Weights of a small mixture-of-experts language model, trained from scratch on English Wikipedia: 448 SwiGLU neurons an expert, a variant of SOAP for the experts.
Below are experts of layer 4 (counted from 0) of a mixture-of-experts language model. Rows are named router (the router's row for the expert), gate (a neuron's input weights, with its number), up (a neuron's input weights, with its number), down (a neuron's output weights, with its number) and show model dimensions 0-191. Each number is 500 + 25 x the weight over its row's rms, rounded and kept within 0 to 999. Numbers have three digits each.
Before each expert's rows: a language model's description of what the expert responds to. This comes from a sample of Wikipedia text that the model never trained on.

# expert 16
Line-start list markers. Bullet dashes, pipes and spaces starting a line in lists, bibliographies and table rows, often after headings.
router:475481518467494506508536521500493531510467504541542512481495486489477509470494496488505531472539500517461493461532522522526503494495489554536468500504520440464478487517495491490491454496540508508537533459507490534484521493496474538517515498536501518496483477513534521489484491514433508477492550487566508476522458550518491459529504490500483495476525529498495483484504472503538469473484478537499517500501498518491483489506471442539508498487520476490479502504511526521497562458476509549498535489508470529490540470518492473499522510508531463504483480505519555478526512436500530484
gate2:501509535495468535535533500513497534485503493524534502487536500470539515485498547501494505467541486461539442470482528498488541507522494471521484526469505545505525525492494456432488486519502513486507491463447486507500497510521496497514507442529496567509521501484511508505482483486460478490529514509516525462453476481505478538479500492517576452495507495481498496469482492519518505514517488471507502481518547468457480528489477498525491468495508495478494525521494515518512491492520479469496510471512519488543485516521501424546487470524461495524487464500539480478511531481474528510
up2:502499522524522515516515528504519544471524537530487505493515491462538515452497561472505525511529484498490464513468510484464533497487463491516489536479535522504495560488503429491514514480541537477518528492509522491489483450538477487532506460514527555549512501467502518494495511488456513460531458485484521457454484494521490511442482536501545463497508490497532505524482497470498478492521507466463508493513470491459475525505477496516503498513494543542502526492512508478525488504516499480514486519494531490482500510520535463526437529478477497542511497494491483513478500530482523536
down2:531456501525543478455468521538534463487486510447459530510480511529468470481485514529496500514533487502525466509446514476464537483529543528495503480483505474463531494464497489507485514484452513477428476510523523501489521555455476528481477479446501442510487474519479506493460512480490545492520486498505491478469517463502528514495483526471533483496484471501509512542474507473480508520528456533503502477485483489506495490517518514485503504468466516522512540509535459512474496483476481543466466536474470512489499512497493525516506459506525524503495500532501495481529498523542486518

# expert 5
Word-final suffixes. Word endings closing a word, mainly -s, -ed, -ing, -ers, as in Breed, Seeds, good-looking, plus stray letters in names and codes.
router:463499503483502538547468498474469506528520491504479516466495517524477510499463460483489560484536559516447522498490540522505510483494496514521482491483440506501485485522536462502487474514489510495522495471524509527478485501495462514551534522537474539484510470499505571523502502500506514512513508459486508497565488489524523487488472483490499517506483509508493464471460498520501457433464505515492470538533520547511526469480494491512518486494513490463516516478495539524521490494493500503513510493498456519514506498544486490497489500543513480498464461470489525470521582490481532467
gate0:537531488506489491530484555519484556505509521475488523482480468521540496467484464533505475469527499478530495507490468520473490472493502515452510505526474503551501502525494472457512500460506518505496491492542521512507511501503521548515542490516468502497480449544550486534518473456452507511460459523531491474486508490491491485460524498535541514485554514498505540521502525496466511529473470497497494447527515512520525475512490537517549492434486453496512548490537487499482509503531474543531496476494490521486484497483487486494472512511498483492509509483518519535514517500554521467
up0:495522501441496494485496490543464517471481508485514494561434531514486446534492487475510507511485534522479481517524512482493493548518516504470461502515487505489526536509493555563497427503478520494506532500483482493476507518463528450489519473467520485490516530535509502481466521510506484484496486501481496484485489484467510477514545503483518528507516526505496511502529512493496514494476511518465487541530482557497499473495522508475488464519552511501496546510468552521540472508508455479513522504526542498481524481491484498479482481553504503520546533503524522462470496479488500443
down0:504488494485484511528520497510478508533494511506481515489496480520485491534482492488507490522514525576510509502515535530493466487523486509547510482476477500458518557503507477454493504470468488490500466491498509491459483497453488473479465494471484483503496480550507521473539498505550496446521569472500489520510486461507463509501561486520483528478519518480495523517516450523510499545481499509519502531517517503481519478483523506542456488516519507508510502452500558482460476488515535456512449502495518543509514485509478502474482506503451559483488513533526470497551487520510543471

# expert 9
Determiners and possessives. Articles and possessive words starting a noun phrase, mostly the, plus a, his, its, their, 's, usually after a preposition or verb.
router:461510509475505547527501503521477493548479510519538525488488508501484502494465446495520520487531517521493529487530500543476506505533496512533507487452514480471447501509507500510543471528503503476545534456529456532472486503494486515506501518513475524530520498510529539454455519537459508442489513502502482460520463550484492476507488490478532535507506498519498459465498474494565487459516474515495473525506500510490457493497502482538496473517490481476520485496473518513505511490493483518498515501460473543525485478491476475509531547517525484453476429495541524481534499473514506486
gate2:521534542496536464511482517505498465438472498546472496486523496503487477467477514510504456487528533493473553464495443572491466476507466482514487527504487521460520484516485494495524518482530495523519497491524479531546527551490496536493501531497483522547515498504507495526489510474492465558491524577494479470514544510457513512512472525490499497529505495514507493487526463486495507491487516511502511488520468488497472510468522487497513501500492511504499531500546501530494479519535499472548501462515520485497512496491483559501486476451481510449477458487497461501479471477547506524
up2:461456483480486495492460539483470482493501524534504505473509556516499548497526470433534496510463502562496484497500533456484493501502495515470512484501516527533506476485490495492497498451472494478484500469527481515498469490538545531487478500492497506494510535490455528515466485496531529478513477505509522484518494499470492474509495468508476481499489520502503468531542538503531507502577514506462489474466543485505497561468493457505450483521509496516516475530516538477514464454473507541499493496506487481533468552486503488510509527471527500511464480497470549480513525482502494542
down2:474531472481517499512486480466516519527477469486506528475479524509470481502475464479489512432507493485514470515462538497441453533490466478518485512530478489474506496548467530496515462485444487440521504560494499509522531508491491496525511476555520511503486525471500467489512467521513522542508504473492527535507522509482512537518489482508509491515515462514467565484514534529472523507490543524470525482480510530538468489526465530543538490492484495504460515492527487513479480503503519495442510487566505487498489475528531500484524475478532523514524512477491461500491484501509508486

# expert 0
Passive participles after be. Past participles and verbs right after was/is/were, often before by/in/as, such as described, known, built, born, located.
router:511510515497471510505493498511488482512471478531498508495477555514446541498468485522523555511545525501463503499486514536472536510511465479507505509495490470474463516550477502475501467534522492512517528506515509540496477453499464498490494552513495523531507460512551530508479466491486503468525535503570533527530497526520526470518478502505521484499487498522468472491516487514526490476493505539469485526508514522467450486500513463487537508534510478472507562446526515474502465479484494514478546468500518542500487472488515495489506507528491499501483486509557534462487561501478523512
gate2:504464472505511495481527533491502504572461432507502514499510560568499544522494498512511508479530534484482524498498506500494461507500487489492506456529458494564496524505454493498491467493493476453552471489523501491497481491499486487483513537495510483487523482501494486492516505500465477492509506496492510540522495535512505508535503474552534481494524521527464525516491495559503496504515516586535525493482521542481511492491479488489533521476456507513521510485493513447447478475487482519471500503474511502486522493496535494521480481512507522559481508471454502461480497533496534498
up2:515527485496522486484496524506504433505474532502500530501514520426511518482474530467531568499435529500513472534539480540511499483480502503452476538497532495497531494451527461487474508492491475467485464510476506515528483525511533517542507548519503503513515521516460522506469506492513511512491536481508497484521530491463545531494497527455475560522481495468473491523515466481513522516500479540501513533522514505486529466468512516517485477505511494510511527484489511475517500543492522507513524514489534468489502496510511472465492539457473489537501510517477506468535466472535538463
down2:480505511536448542506482543501542501485491518494474482509476507507510528563471467549517505476511453512463550453486468543488521502516506504497497488490488461505501490504464499527510491468480521500521516520521482480519476459519489498482457489496471509488510491499493486468515550481534531485523462517476498508518485501516484447483501479495514479434498519481500479517457542521502510490499496520544479519504466528530477478540507476463497451492551478469539488523522503499478489472475516505525498487464516505470502507469512447503476498536508519512511543516477507560540554471490524479

# expert 7
Common nouns after determiners. Ordinary head nouns right after the, a or his, such as place, family, town, number, father, album, often followed by of.
router:474538531498488527508530494521478496551491529548519522493484518524482486512481505510502558430533508514472518480497533507484495507537497492505501473480525468494490483489487490484479443548548482503526487501510474549491502482515500523493549482509517516528522450508509534476510480517482518507509505500533541464556475547461503479529473497472502510550494536505491489519472465516522510473512468528447500544488530521481464495526499492507507523527493473500484516456517549508492509517490504533538541507446501523485492502531497510477531518499507478461482488474528517459535514492467533466
gate9:497486515506521505486494468530493499484504508525515539525526527529465524540474490505489523487481481499460564464486506540467545515552485512499511485523497543515497515493504508495517539499499491538533474505496482479493520503468450469482513481454492463541528529500516526514516513513476498518532538490462501548528509505538546489481465527459481487507445509475533482478528450518475452471552445495512507486524484504460493497523515481496492538507500519510487501503537498512481449508540453533551505513553516514528519490522499503481514489521514482483507510444489512492488475512469490532
up9:457473539514491548510507472527516484515478461485473481492521495510455515471525481485482515533504478495481468502505468522452470522499463499493511472509497472528550484523491502485538518463514514511449484519459484488485527505484493481544495474502518488531511532457539497521521478471518495520530510482545530525467480505425523525489524507537528503485498504477458520445473495494505479483521513530488512485514546476491482516526527473521535525497503469536480535503487481515504514523500459506499468511470535481527528473513508516511504515543442436484514489489507535489464476524452511523
down9:475503511476464501509521548536474514490542543490553473483507503487473461528534517519509550483493477500516475517495489455542512537481484537548511498471480490486475497474508515478525524483518471451476498529508454476528526481503530484498477501530505495495510447494461512514502480483503467560543461506462542557539497520550504460511470492470513497491492483492477536484475467517501476516490459516526510517474534522496474485525496541519478540486503532481451503465521474486499511512512539500512503485542506482492518500515444506508468505451528490527517485489495476474490533517497506493

# expert 19
Personal name pieces. First names like John, William, Robert and the syllable pieces inside names and place names, such as Dar-l-aston, Dor-othy, Ol-ga.
router:481541502498470554537495489516477530493519498534517498516435485485483513459500466488504498469529517530490491474517544527493528449513471491528499498452490487472482537526476502468502505486509442496515508485528482513471513526482480520504516478506450523493505485466532569485497496513507524463537533491536526496521480523510491469494488495485500514534495502495503481480494445522502506477509523521452495524532489504495494447470470500544557506522515459460519489498505487531517534454518483527562512496497498531513512470511498496486536570510480492452493485492540505514489547510511504495
gate1:513479519508469507526472459502483475479500530526472490497433515506552493512512466508538515472503479482501481491526506525500509449513476526516472527517537500474506473460505544491508472513451459478493489463490488509496529491505516481524475475534499506474527537519487529527509448548479513490492550482486501551484499515487504513498513484509504531507480513503481436478496509504508456495522563495477476498511473472497490473522488474558513478518469466474500441501476472543496537447479475493526509514511481484518498538475476468541467494485500486480474480496498442524504501491524536469
up1:520486504496530499511484523503481492477555513513519516494496497491508521508502507494534540537536511499527486534493534494537509412434467536497510546531487527456506464521551486503503499506496532470506526509450505504493508523520491485513498472525490514478502541540489517504494498511501487513510589495498512509450537510512508510516510499506525499499519488494505498493511511504497466499519491512479502488512478491512514431561519504513437505526476515488513510470498548528489508481481494468516544538511483505479452496477469474530485557470535526479495499503512431526511485492538514478
down1:516480530483483511446464481485498493490478481482523507472479487509538459479453477483484494515509550493556484493506519493471483465518568470458493495509562504508460505509478508483488525512545500514548454517499497476498527479500463447515484504511516489532511488485477494511498516520535537491490464482462495484502546472537514505466491513538478526525489529447506476520526520516501485523490497535502476510465503500468486473527489486502512521548444503494500524482449500499484521498485487508488513509488506511470514511523518473573477533491538554507540538473507534498480462498507479491

# expert 14
Surname and placename endings. Final pieces of foreign surnames and place names, such as -ović, -sky, -berg, -heim, Andúj-ar, Leon-ardo.
router:468541506479483487526457502517468489516540514521482505511459499517487500488482486509511510459520538533479536491536524518507489471512470512531474489476505447446473515516483510476485515497536482534504545505548485511473490518500477515531509504487520494501492475463544530492473494523476510459494534466513512481515482488514476478496482486499511526508495503472493489453503498550520457513528513556490501527521485540508485492495449475549549437533504438468510482494480535490524528488490476535527517501484493526524525443500461506494551534489526485466485493461527530489527515495514519477
gate0:447479474484492508528462508495540478454477497544461463517515484560464500516452502508495538503528497506520509522506496497518480566491506472470504493495514513518472542510497490514492483520521502522561496491487499481486493470505460549500515519496463529512519442530479489553460529489571523499511515530513518537498500477498527498495523471477471502466503473517486524488505536526457508517499539508438519537515534497516516496507503485490485489479438502534445499485506533480525520513527490507478475471499467466491494477522499489538449506490477504471504494497488486499492471534521483528
up0:527501504528479435546478437477490521484472502483504506506504529496478506458473482507499496443506514476470516475499460521528502527509470527503515538480499452471479516505542518494522513497465496506489484474478467555512470519458470525519452468537472492482503522512465455527478518498519498460451463519521551518527480498459496519473507486486515523512526445483502489510550495509564481511472490483484510486513478496512502474489489463504534443485521525524503511510536500474483531486486520513477502505541452472525454492515480534516499485511500492490508514489481528529464516506482495517
down0:485479453489482512472548516472506478498521538452484533479498542492448468487528508481481491490512479444529499497497487490471533479507510545522487514495502429498518511491479507514479494431484508509546480521479525530477502540467498489464439459486479472475472525515510450497526465507492495519529496518485464490490530508443514536495512502494515537496532516489503511532491492483507516495473502501526460520442491497490508491496446486536549474481496492532534465505499510526504465517496498526481482503484539508495513510469505510482567500495487492491468499484520518507531507481533516440

# expert 13
Clause-linking connectives. Conjunctions and relational prepositions joining clauses, such as after, which, when, until, before, and of or to after nouns like east, due.
router:464506524493468496510547482529476492507461501534490523469474504497499467491494497531539524486502524547486548494524526510522522488530504513493457527468472483487486547509475488501503487487527491520494528497517496513467514453500517515502514475512464545524497493503519510458481467519495528450518527472565499485496478526446486496519474544462537500516494537453523463485479483489508510523510475530465487531528524512505430477511470449524500505532539477501507497481532518509535476471474484535479529500445460510527502510507500478500534518503507475488499476469500489452536495504484555486
gate1:492543491493508531502446495456501491519462480484482503492509503458495555503488535542471522486473494486479493509483499484497465524522488515488483518475487547525479479534480489484474467498477501483514533550536462525486527509498514510468510515505494503474550505511507469508527490480531506496528523508460440457464506528474497473479452493535506492489478517489536515447491513529442481502480519503493496527513500491463511507510453516480512482543526504487502508504539577526530480497487503509503464504467574492501489499501455490500513498480519547503519476475452504450475504478498493457
up1:488496535547492511460500511510478444473509510534487511509512465481488528481451474544495507490547516494493526495489512454492492490531438490498490542470539496510550520500441500489483521528484491489536486463423520489489508468484501489505514500500502492506523485477485484514498487537505478459490500488530499505531497471525516509504522514513519477491506501490524512449522511506497492479495516517499517512553513493472526515583472475473498533490518459512476497526454476534459526496488546490472449491533501499537541515489467539506503486498466472540462479498516507464482466504520463507
down1:434497513514479483518474542532528500521505489534493520489444513532475471488519516496478466505472466491517518511474461494480498514527438479455490513510456494501528492482464536507511499549508511505487518482541542497458512494482578506499478511513496511517514531499527495519498521497495465487487480476534499512541475477497476511455531483523497494486504483484487489486494476516563514498470522525466533495535511505475556543500455524471516535475506524503527513482453513517539507528500526500477504434485492476525520503455497442537501507546498517525491494484493499484497516486504540510

# expert 2
List commas and conjunctions. Commas and conjunctions joining list items or place-name parts, such as mechanics, logic; Chicago, Illinois; and, or, &.
router:455511504490483557519513517499499526526503514530498523493481514493460490451484476504505499486529504522499521470496514508491487477506495538535437492495481461421490520517490495461515477480530487498497544466493504508466474503496488545524479507535497547509535479510496508486487482510502518479534505483574526468517458530468516474561471526483519493516468508507499458461457471521524467484487481526497493513550521507486438504469505475528500490486495486493485521493535515516514528487480463558478509477463488520499499468540494461516516520510476490503511476482527542457517526476494526510
gate0:563503518433502484477442512496521500492507516467537509452491491457527489523526519519520461505501528503468542506494461504522501494542509554509501493494491507476475508502500508463522493448530472485514523527518506446516505512506503448464472452506528512533516453462512479490544461506522513488521514515474534511523493450518500456431474503532520534486516517506444509503503531495538533485492496493507521497530497512524541506490505505463497525492550469524501503488510509500503468529518526488516503502459493515489497511499519483488461540515493515497479501510560459510464499487524516491
up0:503500501492454476474543552550524476528525533487536475485475495520570525490500502494507478510493475505509463485507494510521503544506551526483533491503489504494487522456485495520543510507543558527484517471516488474452480515541482517484513475495491455506494470484514477531495487507514484499545508533484502546514502496507515526519536547487469543524517513533492491512512487458553451460504533510494518481547487513488485553516476472494484529526524494526518520475521520522481528515492518494495539542509513511514507487546538508471488542520510490473493475492515505528471499509448536514
down0:487547451534490477537458528486465524493485491501475522534516505472513527462521531492479453485470525470500485517529492489495536506526509528498521504521544471516515502475520507441549502491495512527456473497506508497493498498501538511476504503518522479513505563523522465550474490467508491492491483517479518436457487534484522531492466489524528527528537513504540504504481507494510564453469452538543479508496451533499503524467499468507528494449493520478505494498498472468513490479545494513510514485516519503473514519472503483529472472517487501519531542502516467498512508511527524463

# expert 1
Mid-word word pieces. Short fragments inside ordinary words, usually after an opening piece like d, m, al, such as m-ut-ually, self-d-ep-recating, l-oud-speaker.
router:463534489462488524504497499526510509515523490514521556466501518475450504468476487505537529491522517499491480460501537518529502500526481531528494500487524513518459481550481495478517483497523501482532509502523447548475489471472502514514549502521472532514515490489509521484491502523491536504500516517500543506522478509498536486510502476516516501528485539462481504483515457515537448460457494506490530515552543505494462491462493486528520509488507490502496545488532475516551542493484523522504550478501481526474516496519469425487510511509517473495454466468500517457488551462458512493
gate0:479517494449517445512500530449502476543474485475470522518494456531492512521511495489493507497528491531526471467448485498533531489518521511564512489512514498533484518478481492470511514470545443505516533459489496520460517504502484497530489512497459511495521494485476480485491523499482508518466513505534470497534500462473516518485513485534502487516550516513534493450505554564474493490456475503531531489506469528488514481520491541494456511506500534477509501540483508518471501485476500536504518459525519516473490526532476477492479567495478527520515497465495500522465514493547513541
up0:485468462466499459528481508496502455542448479485492530481518527467513526500484482515482498474481540487567546532495509458541495482519490528526472482499494520515496535470478503501511491465540488527499532549516513493514547492507480512495510480494466470496504485493493493497512513562513507486505480490505493507438513510521502547478504466523487486542558525528594515480529512545504520488553524540491538484536497504487520471473481483482509500527530517490509506506523531522503493507535491491518540487511520557506459506502479471501456515476494494535503487500516506479491485497506522491
down0:487519537528465479487552479496526485529476475489517491504527506506473500454535486514473520529469489463499503491482473520524480503473471500513550491524524508481491468477492531464480484516505500507523467483530505457471518507487536474519464505500518490493522486516491466548494512500527500522445538466514511550497487536474508551502478480492556509537500507546532498517491522437501482541508478532541521458532495519515499452505451525465489491481506494520495523512466499508509494498480519539534551510493507467512502501502467523532473467472478501485506519493481540514465522516568536519

# expert 17
Table row endings. Line-ending pipes, newlines and |---| separator rows in wiki tables and lists of scores, results and statistics.
router:495482534497465512510518525503510551518504518505522528464473540474454529488479508484492477475523522505443514475505521503495526509548457518527493491469468467493518504531476509461519479512527479521560534479499470519491490468511482527530546514495517522493536512503536566483502513534493498482493545489540517512526504521489488436508484488495501520488503514481511461490496493537551480516526483534496485525479520541508485489519451484511513450541526477471461479486490518504542508462531504503472543499490493528508519465518527480522505519515496487482475458500507495476559504445491538488
gate1:475486495514494505523518455500533489493508555519490485496510502464489509495522455544467508456479489495535532500488544454540510478519496514509475479473458537528510511472494550455494503519511520491466539497507437521504508521523491508520494532462491514511468512475523477530521486483521464499492485489529467521483462502498505496533493489510514533505468504502509466481503517512520480495500504542539511511478478444507499554458491470509547479537520508489548500487487505508540504476419529487460525517519484462523474494526536488495500488496511504530481528471534482461481434528502478506
up1:486487489512472488500533456517490481482510549507485524517514494463508462491495486544522522462499506490512496495486528484495496504526544474535484474437511502542483481489482528494502494456494543506450477491508446550508518503527516532500500479440512451532471476524532504501513481517534507503495502533521459525478471468498508456522513496465491525551474523561497455501475497527530508503488464544513539534471492465493483517466553515505496458521496518503520475524460525502515504493478548475493460511496476507496497500515536500497490503515502482480463508495544487479477467475530449488
down1:541491516519496517484466458478459478566524478494504494559479482566499525510514491511475497568493464516542527480500513558477470491543488522491501512525496519511459495498488491539500490514478507480519518519498501471494541489477498477512491539528470502495490492498515479492543494506510492488490518514515517490512523518479522500490519504511528443495456483487465531523471476510507510539472505457483510467492469508501519494509470532485454494482511477520454533507455491486535491487499477475505511483479552474475476532443468517466524496486465502533520506509549492502505442537498557510

# expert 12
Capitalized name fragments. Word pieces inside foreign names and acronyms right after an initial capital, such as T-oly-atti, Z-h-ou, NET-PAC, iMAX.
router:486478516501473545551507486486484514545481490551540513476499471478483512478471461511505525464527537493490526464514574517515518478512471514503499462463479498492490491494463489476484502525516488487531499512508498547474499472475488529502507509526506515492514499459524509474494507513457529432531508470511521484504434532514504484495484516510469528537487519491481470501457486516517512482539522541446496524509534527506476448472456488514567454504497501458491530463515510495520526483501498535516513494466496512518506471537472518492527505502490512473492466479509519474483542486493499451
gate0:520518525463474531507506537488498515521547494512495523485533488482479459500506515482485533540524538483500508546513561477560516477552512458485529493510493510478499532481518528467508468495494504505578444503480479526503524507562531486464530482454460519499501527495464535507480502507514517499482479538485513507514518509489500488491512528524542506497494500476502499451498500519486492499546504504502511525511496500447474512485496557505479454502453525479527513536535472478498486448520511479494505464467515507499489492479481533489522502461479485443462509464519498485477475476499517495
up0:476529476496561515478453488526503484515496485472475543509444517474507475490492469486543498476500463536541478517511476481493511508515512508493491521498527542469526533526520476524514519490482500510454484454510486519493492476514549547495496510499465502479516532478493539459519485483517544555469497456492494467524456503464480501514513490444485523468475458464486482545523486463492534496473464464519518534453467487530489504527475468486496495517529472496497449465482485536513494493490517466496507482508488494510508527527478521518496459499492501482511464488482483511499469443473479496
down0:518487489481516495523510472471491495516503502515523512499476493508470523498512526504501495501536530508446541564498460482534557527523519525484500504532480520497518508484460495480511473485496504546569528456488490477468518519506476507544502548520531467504561458505472532503508496462481504543471501506473538552561467467458491501453491521503481463518481528503499531495493496468517506493507494509525452504510510476513493456515481493478480471508511529523511510536520502481472505512446486528465473482510498476483512468432495488456489491503470480490486499500530527500500480498455507492

# expert 3
Numbers and quantifiers. Number words and digit chunks plus quantity words before nouns, such as three, several, both, many, 000 in 1,000, table figures.
router:466491495466487517510548498504472510551482500521521529505436495482501524475468489524540540481524525534485535495501556516523508489537498496514522496483514482481461517507502490517474491506513496534533533494507490525487503501505465513488554507510475530496498488494551511478453488528485532502503512466560537497515483507478465467512479529443489510508442518483489475461467468500544466477498489537472464528504537523490475495535486467528500483526485488505508494475486529530527484467524485533512500490495515515525508487500510497508536548507496509463494463462515514488583506488483504446
gate8:540511530525508485483494512498523509517506544489504489519521465476491550476460506477488480532550496494512513502491514512549518506519494507556471524466466491449454466469501497525511497461516479491511537517488557480465487544537542519530482514490469476477507487476501539476494503476540523501507491507455504506510505480508475509469476525495509495552489488475537506506515499465485507473498478489507537518537499537502561516530456493520502538512513525522505501442528518521524498521500478519486515529518502519478497508467508510490553505477495562481515495477483532538554508540449521512
up8:523495521533484486555481480510500560493551499495498506488489448467479513492487494454452537531498461526489522500499482481508518498475471454519505541506431528514486503461493503497489489507476474475492538500485522483493498526516560498473485492485477537504484511530565486515488470484510491505512521483545522496496535466521539480484493521487504515563521481492548512520501479501465538510505499482478491531494480523492509496528482552553502445453505511471512518488493508489498549529503549496505505488520525524512513467489475467486524519475506550544527513509482498504529508508483514546
down8:471476524516475511490503513501501486482516542539504520501503517501530505508518500508489487491498513455488524517439462502536531500483503485498517507498505480467522490500517496493543517478476455533546495525468576485490514525508525464527489526517489477490504498496500515515497522496520495464502521491511494463534489534519530508527457490540455500543482475499455472538533505524529532557457459467482494487538520534483518535514511510425469529495523479505492505443503481491549496536450479455442509484483513471500507553465502492480483517519472497476491510497519501488505504521462497516

# expert 18
Table label separators. Pipes and colons following a row label in election, infobox and results tables, such as Majority |, Band |, County:.
router:487483522464491522508506478523496537499477518546511521456463500495504501480475503540512505456533517516469495481523507506486467484483477517534443505493540455481505501501515484456504479487550479493556520486533488525474450495513492540497529489545490498521529491488505515461496540523453508438484552490585485459524464533498490489508476494498494480484527516519493487490506462509533481496482472517486476504516510508514490475508480510531541485509490465510496516507502526527496502489503488508529521487505473526495538501518499489517536561515533505485462477490511571473497519496436528481
gate2:511530521539474455487498490506465466499474471530510515481481521551471549541458566462439450486481485523467478503469516507515514527515481511518504548490481492450531544500495494509536503465504558501509503536507525533518466493518533501483479507532493470559502492473491501521489477453480512514522492526532482488477468503460500479513538512486517516514512493501522488510498498458532484527519482514458495479487534468505522520468455527476530519508505440476513485507456487502504505502498504474479534492501518505499509499513514464461506527516500530506463516508460562492514506516493518502
up2:472488518458511507502475525483497495489508552469509523508506461477517498482521460489489566533477472479549491464500518493518514479542491429503532506529501473515493513504483522513482468526525497503469533447492479517526546546505453507523570530470475509475481501503450504504530546510541536500502496497451507476501501504505494536500481534518481522463526504489505553505499499536470519509518530487529508501490501534550474507516523510498495498490535539491486509495503471485474465513530500510459512527500494448477524472470533515531475510510503479485558519494508471476487545508509507512
down2:513531448522474499506549490486547516482524534493515493478471512463520486538487496486507522448499457505518511459545518493512537520500481453474488491510512504490498550510483547485532512501509487524463516528517500504502479522526514502540492508474481464511531505481497527475494497483490508478494534522479524507488501460525479482496484565544450550531464469474494488497522497486494525501484504506539501493549506512503453479493520510519495487548507485529451498507514527479464454512532508526491518439532512566487499474501494501514486561522458454494503492498486501506523513469512540472

# expert 6
Numbers in scores and tables. Digits and numbers in sports scores, records and table cells, often beside en dashes or pipes, such as 0–2, 7–5, 1,315.
router:482499525463502487530524491552478516510483530491515527479489518468489508439465454528536543471534505512463499513514576510498522497533478517516503460466506503499489467499465507504492471512513504506523526509520464532492514516513505518511534525523520518483481474465536507483488514506519518479516551502587542490504457531490491452510484473472518495486490530479491479475495479506530485447505511553478472502502509529480485509523491452517545487525473484488534497502522542527531498461502506529524538485483489515502513487494492448491518508534497497501484470469519504480518529470472521447
gate9:519539517489492455472507501518501489532543497519482508477436496517492497512504492480538505500442489523529456522564552470524453462520457543529509479449475494451521513529504468481468473519500488482501519511492496529531515538501499494496500506486521469486467502470504508476507495511517518492490498512448510497448483514481467513508478491513549523487508502493480469494489468502502474493470506506530496471500533534537503494491501508510489473480505514501500538479488497514557491479502501465539475526522503459544520477492514545504428475484461513542478437538507530500482522489502492476
up9:506496482492426542530513530527497503473510523507471532531525489513472525540511536535482560488540489500477524499521494515454521549461500510510463511532498507497507517484450503555498494507514487534477526541440496489502515468458519511494468514497527490505507482520540484508508513498451503495543456515500470521469539508531503482511525534493503473502512449535527457521529483506505511495489562473489468539476473515513488531497514506492529492512529488518505498514528529504498511422521468479469499470497482484482531507491491496499543486521527538484477501510529490514513482515512461485
down9:526498516517468480489495504516490567511505493508503513530483534521514496484532489498483485500518541521460532497536509510491478485497489507479516482475485492530462521466523484549454523547497510491461521454525521506513476513527465509488533482484503531515528479512478514506470487486516513486463495548492472525542503468545511547475466512474509475501523508496476452493466482504477499488524461509464490486510461436515483486486507453509488514473448534558521467535503491508489518499549459486485480522522523494439490489515490470506500517570497496478462531528504491556500491489487511494

# expert 15
Sentence ends, heading marks. Sentence-final periods with line breaks, closing ). or ". and the == marks of section headings like ==Demographics==.
router:480508548498485486528510523534504477507499532548484552453498517487469541479477497485527533502535516517487528435489517534477506484531510515525500492469501463447494517537467461487507460520502484492525522504536489506460521529519494544510519550492441538493502466510539488499484492513470521484523546487556481477499504517512500468527467518525529527500502508509511496497461477532532503512509487511514460511520498520486476491493492506507510492499507493494466534473537512521509566473488480534492521465501504511483504447507481448515528486497499484491486491463553523457514491493474561510
gate1:517510502526558496468535547455525494501522466499470492501531505527489505456508524488496508543469494524493517488488477518525492502465517515518474531468545513500484549506552477491473436540474487468519502499497514521479507532478466461496531495454498517491506474493536554539488503485500448507499524501472493455498516534511447481480535481509510530494475534488513518499502488479513502482516499493518495523539522501518437528481531475448494495508516482484463505450487525489509500503483481505543492528532448523520473520526507543465513465524489519490480514491516531487459540473505503482
up1:475493516500493554492482474524507518500471517436526520475535514525446460475482482485497526499529525527508500497535501486535525528534485503522486470538453502488482504447512467506523506488479533527482484485539515535533518437469484512492459421524492457482500459518516471504537528526489489533462492495498471504461546489497501493517523437494521499479476460506465526493518509486503530513508469496516556507502525500523518513487472509459490481508512496534528463518454507527488505508499562505465502516492448499485490540517509476473492509481516494498503504493507478513492506491492477533
down1:483514466490483470529445517525494502515511519472510504465520487521517471518495463533536489494522518512466505481517422482458464470516467449534520478487495446471490508481499504451456537483495494509527477483516451558507549501512490516554479465507553488467487500513502470491479508493520524481499460508459530500523519504514514522515493486531503534502512473507507514496492533435461462468503516520468501491506524489540521483491527505481520502501472509454530508509501472455498509481501482482495499472451456512511533500486482461524512482456501473509469498484507480498453505496481522511

# expert 10
Table cell separators. Pipe separators between numeric cells in stat tables, plus semicolons, colons, to, for, against in year ranges and coordinates.
router:460515540489460525524518504531486526496466504507512554465514484528506506450467477498509516485547529507492521493539531510505504500511503527513452453479535467497503504505482463469483464452548489490492525442516488507473493507525492514516509488544487499492494478496543506464481533533461507494526542514593489480520455494475490465482478470459518513472501516475501469470486484513522445490493466527460500513542504517522470486524502468550502497515474481472524493498532496505510514476480505520479528475486463520495513492486499461488523512530540503489477502465506509500526553501489495482
gate1:490521540497509507557478478528513456550509508491495481505514485494473542481496497459480521522472518490537502534491503519490517490530483479537471515503498492478533515552526486454474514511549519484487571437496530493551460464502490537512512538492509505504475511519516502463507468505515484505536480423503498476536524484488487521460499498516534510509534509512491521535484494483505505453509472519475493496505474507475509516525501541482515488466495452495473457521497473510526491520520498522532517454523493460488510492501495481471526496497536535462529523493503489478476536552543482514
up1:517502523529521497537473537533485493527472497505558506493474459504496520512473537500476532491475500481503486507478543520498528487502483465541483517500485494500525470503522494521537470473506549488511535544488480551537516522512479519508473537518499530538489521513509457474477494553515474494487500485491540502493480475515467481484502512522537499540515545517556498514490491566475512480502547496485483526520504527500518513527517458515505502478472518507471487502529482508477549507524520523476504498548489469478489501493531484430557499523492540479542554520498472509543525509494484490
down1:490457526454479473495528481487484482507506508483561484459479551468520489547481553445511510508503478480515522533471465522482518499509497492512503456540479493471496502533520542495460474506518506488492487514481517472448541506484528489471477509500499458514494520514490512517503472465490516494486509500504481506496500497501488499482493498517528524469496524543537553501492512520552528500529519474529505495438475488474506520455482553493534508495466470536521491512463499467519500494446510513431469513455515470480482517511508471514501496521528517528486505513520482499488496564483545505